python train.py --d_shared_expert=256 --activation="squared_leaky_relu" --router_z_loss=0.0001 --n_groups=8 --init_std_router=0.00961 --tie_embeddings=false --lr=0.00728 --grad_clip=0.5 --batch_tokens=[65536, 131072] --steps=8372
Below are experts of layer 7 (counted from 0) of a mixture-of-experts language model. Rows are named router (the router's row for the expert), up (a neuron's input weights, with its number) and show model dimensions 0-159. Each number is 200 + 40 x the weight over its row's rms, rounded and kept within 0 to 999.
After each expert's rows: a language model's description of what the expert responds to. This comes from a sample of Wikipedia text that the model never trained on.

# expert 21
router,121,243,188,219,180,234,199,199,226,204,200,172,232,205,173,176,195,175,283,158,176,201,166,245,155,157,214,190,93,155,175,213,181,176,175,184,287,221,214,236,188,240,134,236,198,150,140,257,179,216,155,256,194,187,132,239,95,188,220,205,226,139,151,196,283,231,155,208,255,122,280,182,241,187,199,172,185,185,190,258,154,181,207,220,131,164,211,181,151,181,163,318,239,197,151,142,187,153,268,157,192,183,221,183,159,223,209,189,230,230,256,153,149,190,179,230,156,169,230,184,300,197,258,152,223,208,163,235,178,171,222,160,189,190,124,151,220,233,228,213,195,122,175,207,137,210,139,216,188,202,196,138,159,219,191,200,240,224,174,196
up0,238,231,187,199,169,190,263,289,189,272,249,242,244,167,200,213,227,219,239,213,227,243,216,211,160,228,208,112,194,173,169,214,162,180,226,199,169,213,205,218,229,183,218,171,189,154,242,256,164,158,172,164,192,233,166,245,117,247,171,241,170,209,237,165,243,200,218,194,237,237,245,258,251,249,180,183,151,222,224,196,181,268,116,243,234,196,168,201,243,175,204,153,212,255,172,236,156,194,215,223,86,169,172,203,153,237,240,204,202,280,323,174,115,218,155,172,269,231,240,208,160,193,219,145,218,196,232,189,117,188,172,175,234,180,223,171,235,201,226,221,169,179,218,227,144,309,192,149,270,168,141,214,219,144,116,210,182,202,152,221
Description: Word-initial verb stems. Opening pieces of split common words, especially inc-, cre-, cor-, re-, n- and he-, as in "inc|rease", "cor|rect", "n|ecessary" and "un|he|althy".

# expert 28
router,195,284,151,224,257,258,170,217,185,202,220,154,214,165,187,152,173,187,238,99,169,172,171,287,221,181,163,207,109,171,180,220,230,178,156,224,250,166,221,182,138,259,204,207,197,196,184,238,188,211,154,226,203,201,176,220,177,220,224,231,193,137,195,175,257,240,170,226,252,143,222,131,205,192,168,166,208,139,163,244,228,201,233,181,164,232,106,126,145,231,155,264,240,174,119,165,161,206,235,143,195,166,197,240,175,289,204,222,184,245,222,142,159,194,237,263,136,191,202,136,215,168,281,123,183,221,144,236,147,276,198,168,123,203,184,180,182,221,182,259,152,178,172,200,255,263,196,185,224,197,192,170,192,148,265,155,175,223,194,172
up0,169,143,230,166,273,206,230,242,233,184,181,207,232,268,165,229,192,206,98,228,183,214,213,220,169,156,179,236,226,210,173,208,170,207,143,210,173,233,211,177,140,272,267,167,172,143,60,244,223,183,152,207,167,182,208,201,222,166,221,182,183,260,232,201,193,205,197,212,190,141,249,258,143,175,220,173,203,175,186,200,137,122,170,166,250,236,116,116,267,213,230,143,141,138,203,282,220,231,176,253,212,154,188,159,183,209,237,144,151,205,182,222,150,213,233,203,219,169,193,156,179,124,128,222,154,194,273,226,219,169,128,198,259,193,205,206,230,205,170,199,225,131,151,211,271,175,196,185,137,159,171,136,193,172,187,209,229,175,264,205
Description: Copulas and linking verbs. Linking verbs and prepositions after a subject, mainly is, as, was, became, into, e.g. "is served by", "serves as", "became a".

# expert 31
router,185,243,207,212,191,203,192,221,194,241,196,199,194,167,163,190,120,160,192,189,150,190,111,258,166,133,176,183,140,190,210,210,224,160,212,148,230,145,299,180,180,244,182,192,159,163,155,230,218,189,245,238,172,175,160,230,224,237,294,258,207,226,118,211,238,274,168,199,214,153,206,121,240,165,194,184,260,198,169,205,235,174,239,194,202,207,186,167,169,233,183,251,240,214,190,209,152,223,240,136,178,147,146,197,60,217,278,234,269,200,229,205,168,206,208,206,212,197,234,188,206,93,229,173,250,224,201,283,166,223,255,203,168,135,166,201,188,264,185,191,157,198,183,251,204,229,132,233,205,205,244,231,142,161,267,167,135,203,186,128
up0,154,228,208,265,183,153,214,237,277,193,179,214,214,180,211,249,140,107,172,204,195,205,208,139,232,194,225,223,166,155,197,159,137,148,246,228,177,166,194,235,210,244,169,128,211,174,191,206,188,187,237,208,201,200,260,98,205,165,258,250,169,194,170,236,157,269,218,167,262,246,216,157,246,154,173,274,182,232,119,168,161,167,246,181,208,152,177,159,252,243,175,269,236,174,245,225,211,248,172,214,136,164,190,125,201,251,183,116,197,209,202,202,247,156,193,232,244,263,210,179,171,185,145,150,159,157,225,219,138,263,182,245,113,214,167,239,247,173,203,189,148,212,153,121,233,132,199,215,206,153,222,181,217,224,154,170,148,200,250,256
Description: Personal name initials. First names, initials and the period after a middle initial in personal names, such as Harry S. Truman, John, David, W.

# expert 27
router,165,243,232,168,217,214,199,186,225,277,257,180,172,183,191,163,190,182,174,209,215,129,130,233,197,169,163,205,174,200,126,203,231,223,209,150,297,193,189,200,161,258,160,213,135,185,165,241,247,191,165,247,186,232,127,211,160,175,176,231,172,184,90,202,248,265,151,212,164,204,201,216,196,170,262,196,232,191,153,168,247,136,248,212,151,156,188,201,120,213,109,254,195,187,124,137,199,184,254,195,148,159,134,180,176,214,236,192,216,190,220,172,153,218,240,228,181,184,257,131,236,162,212,129,243,201,168,222,202,231,245,246,163,177,129,140,196,237,194,203,227,108,198,237,168,129,166,239,223,168,198,156,154,140,242,198,112,222,176,159
up0,117,266,171,230,194,192,158,213,135,236,179,191,204,233,154,274,199,199,173,230,186,129,169,221,158,233,214,302,193,227,238,148,174,185,194,224,200,200,152,77,205,222,173,221,94,169,283,265,227,175,195,168,173,165,145,231,200,160,182,204,151,170,188,247,262,204,132,172,206,222,202,143,101,203,190,155,168,230,161,288,225,192,143,204,179,125,199,148,266,193,210,165,194,236,186,233,215,217,236,225,162,166,205,243,199,227,224,155,158,268,148,228,205,113,233,289,213,187,160,212,173,246,202,209,167,186,187,160,224,224,186,149,220,215,181,215,233,218,151,188,213,225,228,245,174,205,152,198,142,191,234,295,187,201,266,193,184,173,258,209
Description: v-containing word pieces. Pieces holding v, such as ev, inv, prov, res, and especially the v inside Re-v-ival in architecture descriptions, as in "Tudor Revival".

# expert 58
router,201,250,194,244,206,161,200,216,228,211,210,233,190,184,142,153,158,183,176,142,195,170,146,218,234,137,210,183,189,180,189,199,190,171,197,173,247,167,263,164,133,321,179,198,160,215,213,242,216,230,197,198,170,189,142,231,156,206,308,268,179,167,143,202,209,242,160,212,177,169,266,179,212,188,238,155,232,150,140,237,184,181,227,234,192,168,107,205,172,246,198,200,230,224,214,198,168,222,243,196,186,164,154,223,138,246,189,227,215,258,201,145,122,227,207,239,193,203,215,167,230,90,241,133,251,275,215,215,207,221,249,173,183,136,137,151,170,253,231,250,210,163,187,282,213,225,133,312,195,221,179,187,125,137,225,196,157,188,193,137
up0,224,202,178,240,203,160,235,173,222,262,288,129,196,136,222,203,203,203,210,235,160,256,136,163,187,146,205,152,187,226,188,192,201,218,138,194,231,206,250,168,146,242,233,255,153,218,209,175,163,244,142,281,163,152,222,164,229,145,295,153,271,170,216,234,176,213,191,248,210,136,149,256,233,139,293,132,245,126,196,226,231,156,192,225,172,127,196,159,109,215,243,206,203,236,234,174,130,198,158,173,248,243,202,228,242,173,169,195,262,200,201,159,213,158,211,190,227,101,234,185,179,217,200,173,198,236,235,221,199,165,183,224,256,210,236,133,239,209,182,226,198,153,183,259,168,145,126,166,188,229,210,195,178,178,278,151,174,157,221,209
Description: Coordinate and address numbers. Digits in geographic coordinates, street addresses and large counts, e.g. 41°04′, 3625 Winter, 118,310.

# expert 2
router,191,254,204,224,205,208,159,254,188,234,209,244,183,167,87,213,181,237,181,99,226,145,159,216,165,185,156,171,172,162,184,198,202,209,191,161,254,189,240,208,161,208,187,170,153,173,211,221,192,195,251,198,241,112,157,245,129,209,279,246,219,158,131,214,257,199,199,197,164,182,274,117,230,186,182,209,228,196,137,206,158,231,226,247,102,184,87,183,136,227,210,215,229,234,187,224,181,190,232,203,141,148,193,202,137,248,221,253,229,239,238,157,157,233,202,239,160,217,206,172,266,107,254,128,227,255,194,192,199,219,240,179,175,121,126,202,148,287,190,245,231,164,184,221,209,236,168,262,184,205,189,156,179,177,226,184,190,202,210,176
up0,153,205,197,209,187,205,238,151,207,133,170,146,188,210,221,167,200,219,261,204,228,189,237,229,228,285,166,188,177,175,241,181,180,163,192,218,206,248,241,257,177,222,193,219,226,81,236,164,156,259,160,186,229,152,154,223,254,203,214,255,223,148,238,135,207,268,192,241,186,272,155,192,129,88,170,134,175,294,178,250,204,196,189,236,276,191,256,249,148,136,182,201,237,218,148,162,210,222,184,143,174,181,164,138,171,186,214,172,192,244,177,208,124,191,191,242,200,248,198,171,198,258,257,177,210,198,140,198,166,150,190,185,183,137,151,193,220,183,203,297,166,128,209,198,257,208,217,189,219,231,150,262,150,150,140,215,184,256,187,231
Description: Numbers in scores, tables. Number tokens, mostly one or two digits, in scores, statistics tables, ages, dates and counts, such as 35–14, 27–20, 1467.

# expert 45
router,144,236,198,184,251,204,178,186,273,201,199,225,224,199,187,194,200,207,218,212,222,140,132,186,170,220,178,170,202,160,145,157,179,181,210,74,311,171,237,213,157,221,242,210,220,179,231,231,226,254,126,196,216,224,153,256,158,184,266,178,204,165,96,225,226,261,161,211,167,194,204,171,163,193,183,204,240,153,177,229,179,212,206,246,169,202,158,138,167,217,166,276,246,195,132,195,145,196,284,184,149,156,119,199,111,229,218,240,230,231,280,184,210,207,208,232,151,238,297,123,206,170,215,159,229,178,168,236,243,251,205,239,148,181,146,211,214,234,152,204,227,145,222,293,215,223,158,221,203,160,132,228,195,187,153,188,176,216,181,191
up0,247,229,191,197,283,136,124,287,225,150,195,171,171,130,166,207,186,174,293,190,186,128,153,169,176,247,224,191,195,185,242,248,197,175,237,259,160,171,206,174,217,161,218,165,181,168,258,206,196,240,258,141,168,252,91,204,142,183,197,185,189,137,159,167,176,183,210,274,280,182,289,185,199,255,261,189,206,161,277,261,242,176,171,180,214,233,189,185,198,186,283,229,215,228,251,231,186,183,160,134,138,233,187,184,187,204,174,228,250,243,220,221,261,272,213,257,176,217,193,258,188,189,197,238,201,166,268,214,213,230,217,273,191,200,219,201,158,151,196,194,195,303,189,218,226,218,218,177,265,160,224,159,170,239,229,174,206,211,221,249
Description: Mid-word fragments. Middle pieces of Latinate words before endings like -ibit or -uency, as in "ex|h|ibited", "con|stit|uency", "s|it|uations" and "ad|min|istration".

# expert 17
router,169,229,197,254,203,220,184,188,224,245,238,149,182,190,171,198,214,205,208,189,204,161,151,192,151,170,155,203,153,176,138,186,208,186,232,189,299,207,256,181,176,227,182,181,244,154,151,219,242,223,164,210,234,239,88,197,185,170,211,197,206,173,175,247,295,212,187,261,160,212,207,201,197,179,189,164,217,137,148,231,191,197,192,261,138,219,129,132,161,237,131,307,183,181,158,196,223,191,253,99,171,141,173,236,142,218,276,235,198,179,229,186,162,211,212,208,171,196,256,184,260,212,240,224,236,261,175,204,212,168,281,191,163,168,202,231,156,229,186,192,249,140,179,281,193,231,143,308,264,259,153,207,175,168,210,128,219,143,206,170
up0,247,255,243,269,239,170,177,221,264,208,153,202,197,130,222,203,262,209,200,230,160,218,179,184,240,255,194,185,101,149,158,156,303,163,216,220,237,155,199,182,192,213,145,315,181,148,290,201,196,255,234,151,216,233,192,183,218,239,203,235,218,227,234,181,265,247,142,231,204,228,194,256,229,148,155,234,245,234,195,193,177,232,224,235,234,223,228,189,157,161,146,245,218,194,130,238,199,146,178,199,145,184,160,252,213,203,250,237,200,257,232,113,215,159,165,176,173,110,227,205,159,203,211,193,178,257,143,173,220,146,135,289,249,190,134,189,166,179,178,195,183,189,176,178,205,151,249,239,197,182,155,266,141,212,170,245,190,214,168,206
Description: Mid-word consonant pieces. Word-initial or early word pieces after a first letter or two, especially w, Sw, comm, qu, vis, as in s-w-ord, s-w-arm.

# expert 19
router,133,205,210,253,172,275,163,189,209,214,231,212,232,140,184,218,198,184,256,125,171,197,164,201,204,131,130,185,150,182,152,166,221,197,198,175,258,191,276,164,176,236,212,172,157,214,214,211,203,260,183,237,217,160,113,167,161,235,246,197,207,179,147,217,282,230,192,170,162,182,296,170,234,229,237,132,294,124,190,169,241,239,231,184,128,154,141,149,163,200,182,250,197,212,134,184,173,221,195,147,201,143,199,219,180,220,241,183,206,157,221,150,157,244,208,228,175,221,270,169,283,208,220,120,230,205,130,266,202,239,246,231,140,187,125,187,162,240,185,220,207,181,175,254,231,204,123,211,176,238,191,187,98,200,217,160,177,207,221,198
up0,211,220,166,186,231,185,218,213,157,176,249,229,250,210,179,172,212,219,256,208,160,219,154,231,173,209,268,202,162,137,151,200,159,204,183,206,210,262,156,93,153,185,234,266,203,185,211,287,195,131,241,269,158,234,237,205,169,276,166,240,252,134,157,149,238,105,171,167,200,200,147,210,181,163,258,237,176,305,229,248,215,218,210,242,174,208,212,268,191,203,212,162,210,210,241,239,204,300,240,146,204,179,183,175,165,250,251,201,240,217,183,172,195,212,159,269,178,201,261,295,179,169,225,192,169,179,227,153,128,175,154,139,202,265,212,176,187,148,165,186,207,209,224,89,190,212,219,245,230,181,212,175,173,184,206,254,141,159,178,196
Description: B-initial word starts. Opening b or B of a word, mostly lowercase nouns in descriptive prose, such as b-urrows, b-edrooms, b-ody, B-altimore.

# expert 39
router,172,244,209,203,242,252,226,215,259,246,200,191,187,186,133,142,205,201,233,169,139,158,158,257,153,167,160,191,140,198,160,173,179,215,154,164,290,217,190,224,166,201,168,135,164,163,134,225,183,199,166,195,250,174,177,222,166,170,216,212,236,132,166,204,254,208,147,237,130,172,267,161,186,207,185,210,236,170,171,217,192,190,178,225,135,185,168,214,133,175,186,327,236,153,150,97,201,167,277,176,169,134,203,219,114,252,234,235,279,215,226,180,148,210,187,191,181,153,205,138,187,161,278,186,175,193,191,264,184,253,256,196,147,166,142,169,215,220,232,196,211,155,184,205,197,236,146,300,235,225,237,203,151,166,208,172,244,179,244,206
up0,222,249,263,150,217,176,209,311,170,255,215,207,187,152,209,302,207,237,211,200,173,140,166,145,222,245,220,221,246,228,225,175,181,275,205,257,271,197,151,223,227,123,231,220,147,136,226,125,176,183,223,194,181,145,248,222,148,158,211,222,224,195,208,218,248,218,218,111,179,182,251,207,298,221,248,179,165,145,187,226,149,260,149,159,129,154,251,188,144,207,247,212,212,219,173,220,203,179,206,234,196,214,195,293,184,181,204,206,204,142,144,121,250,228,184,220,163,152,203,203,186,244,124,179,226,218,223,203,208,237,268,237,165,248,200,220,109,159,202,206,192,135,246,146,142,194,240,245,195,206,222,226,217,149,185,178,189,179,230,154
Description: Verb stems before -ing. Verb stems right before an -ing or -ed ending, often in participle clauses after a comma, such as "serv|ing", "com|ing" and "sc|or|ing".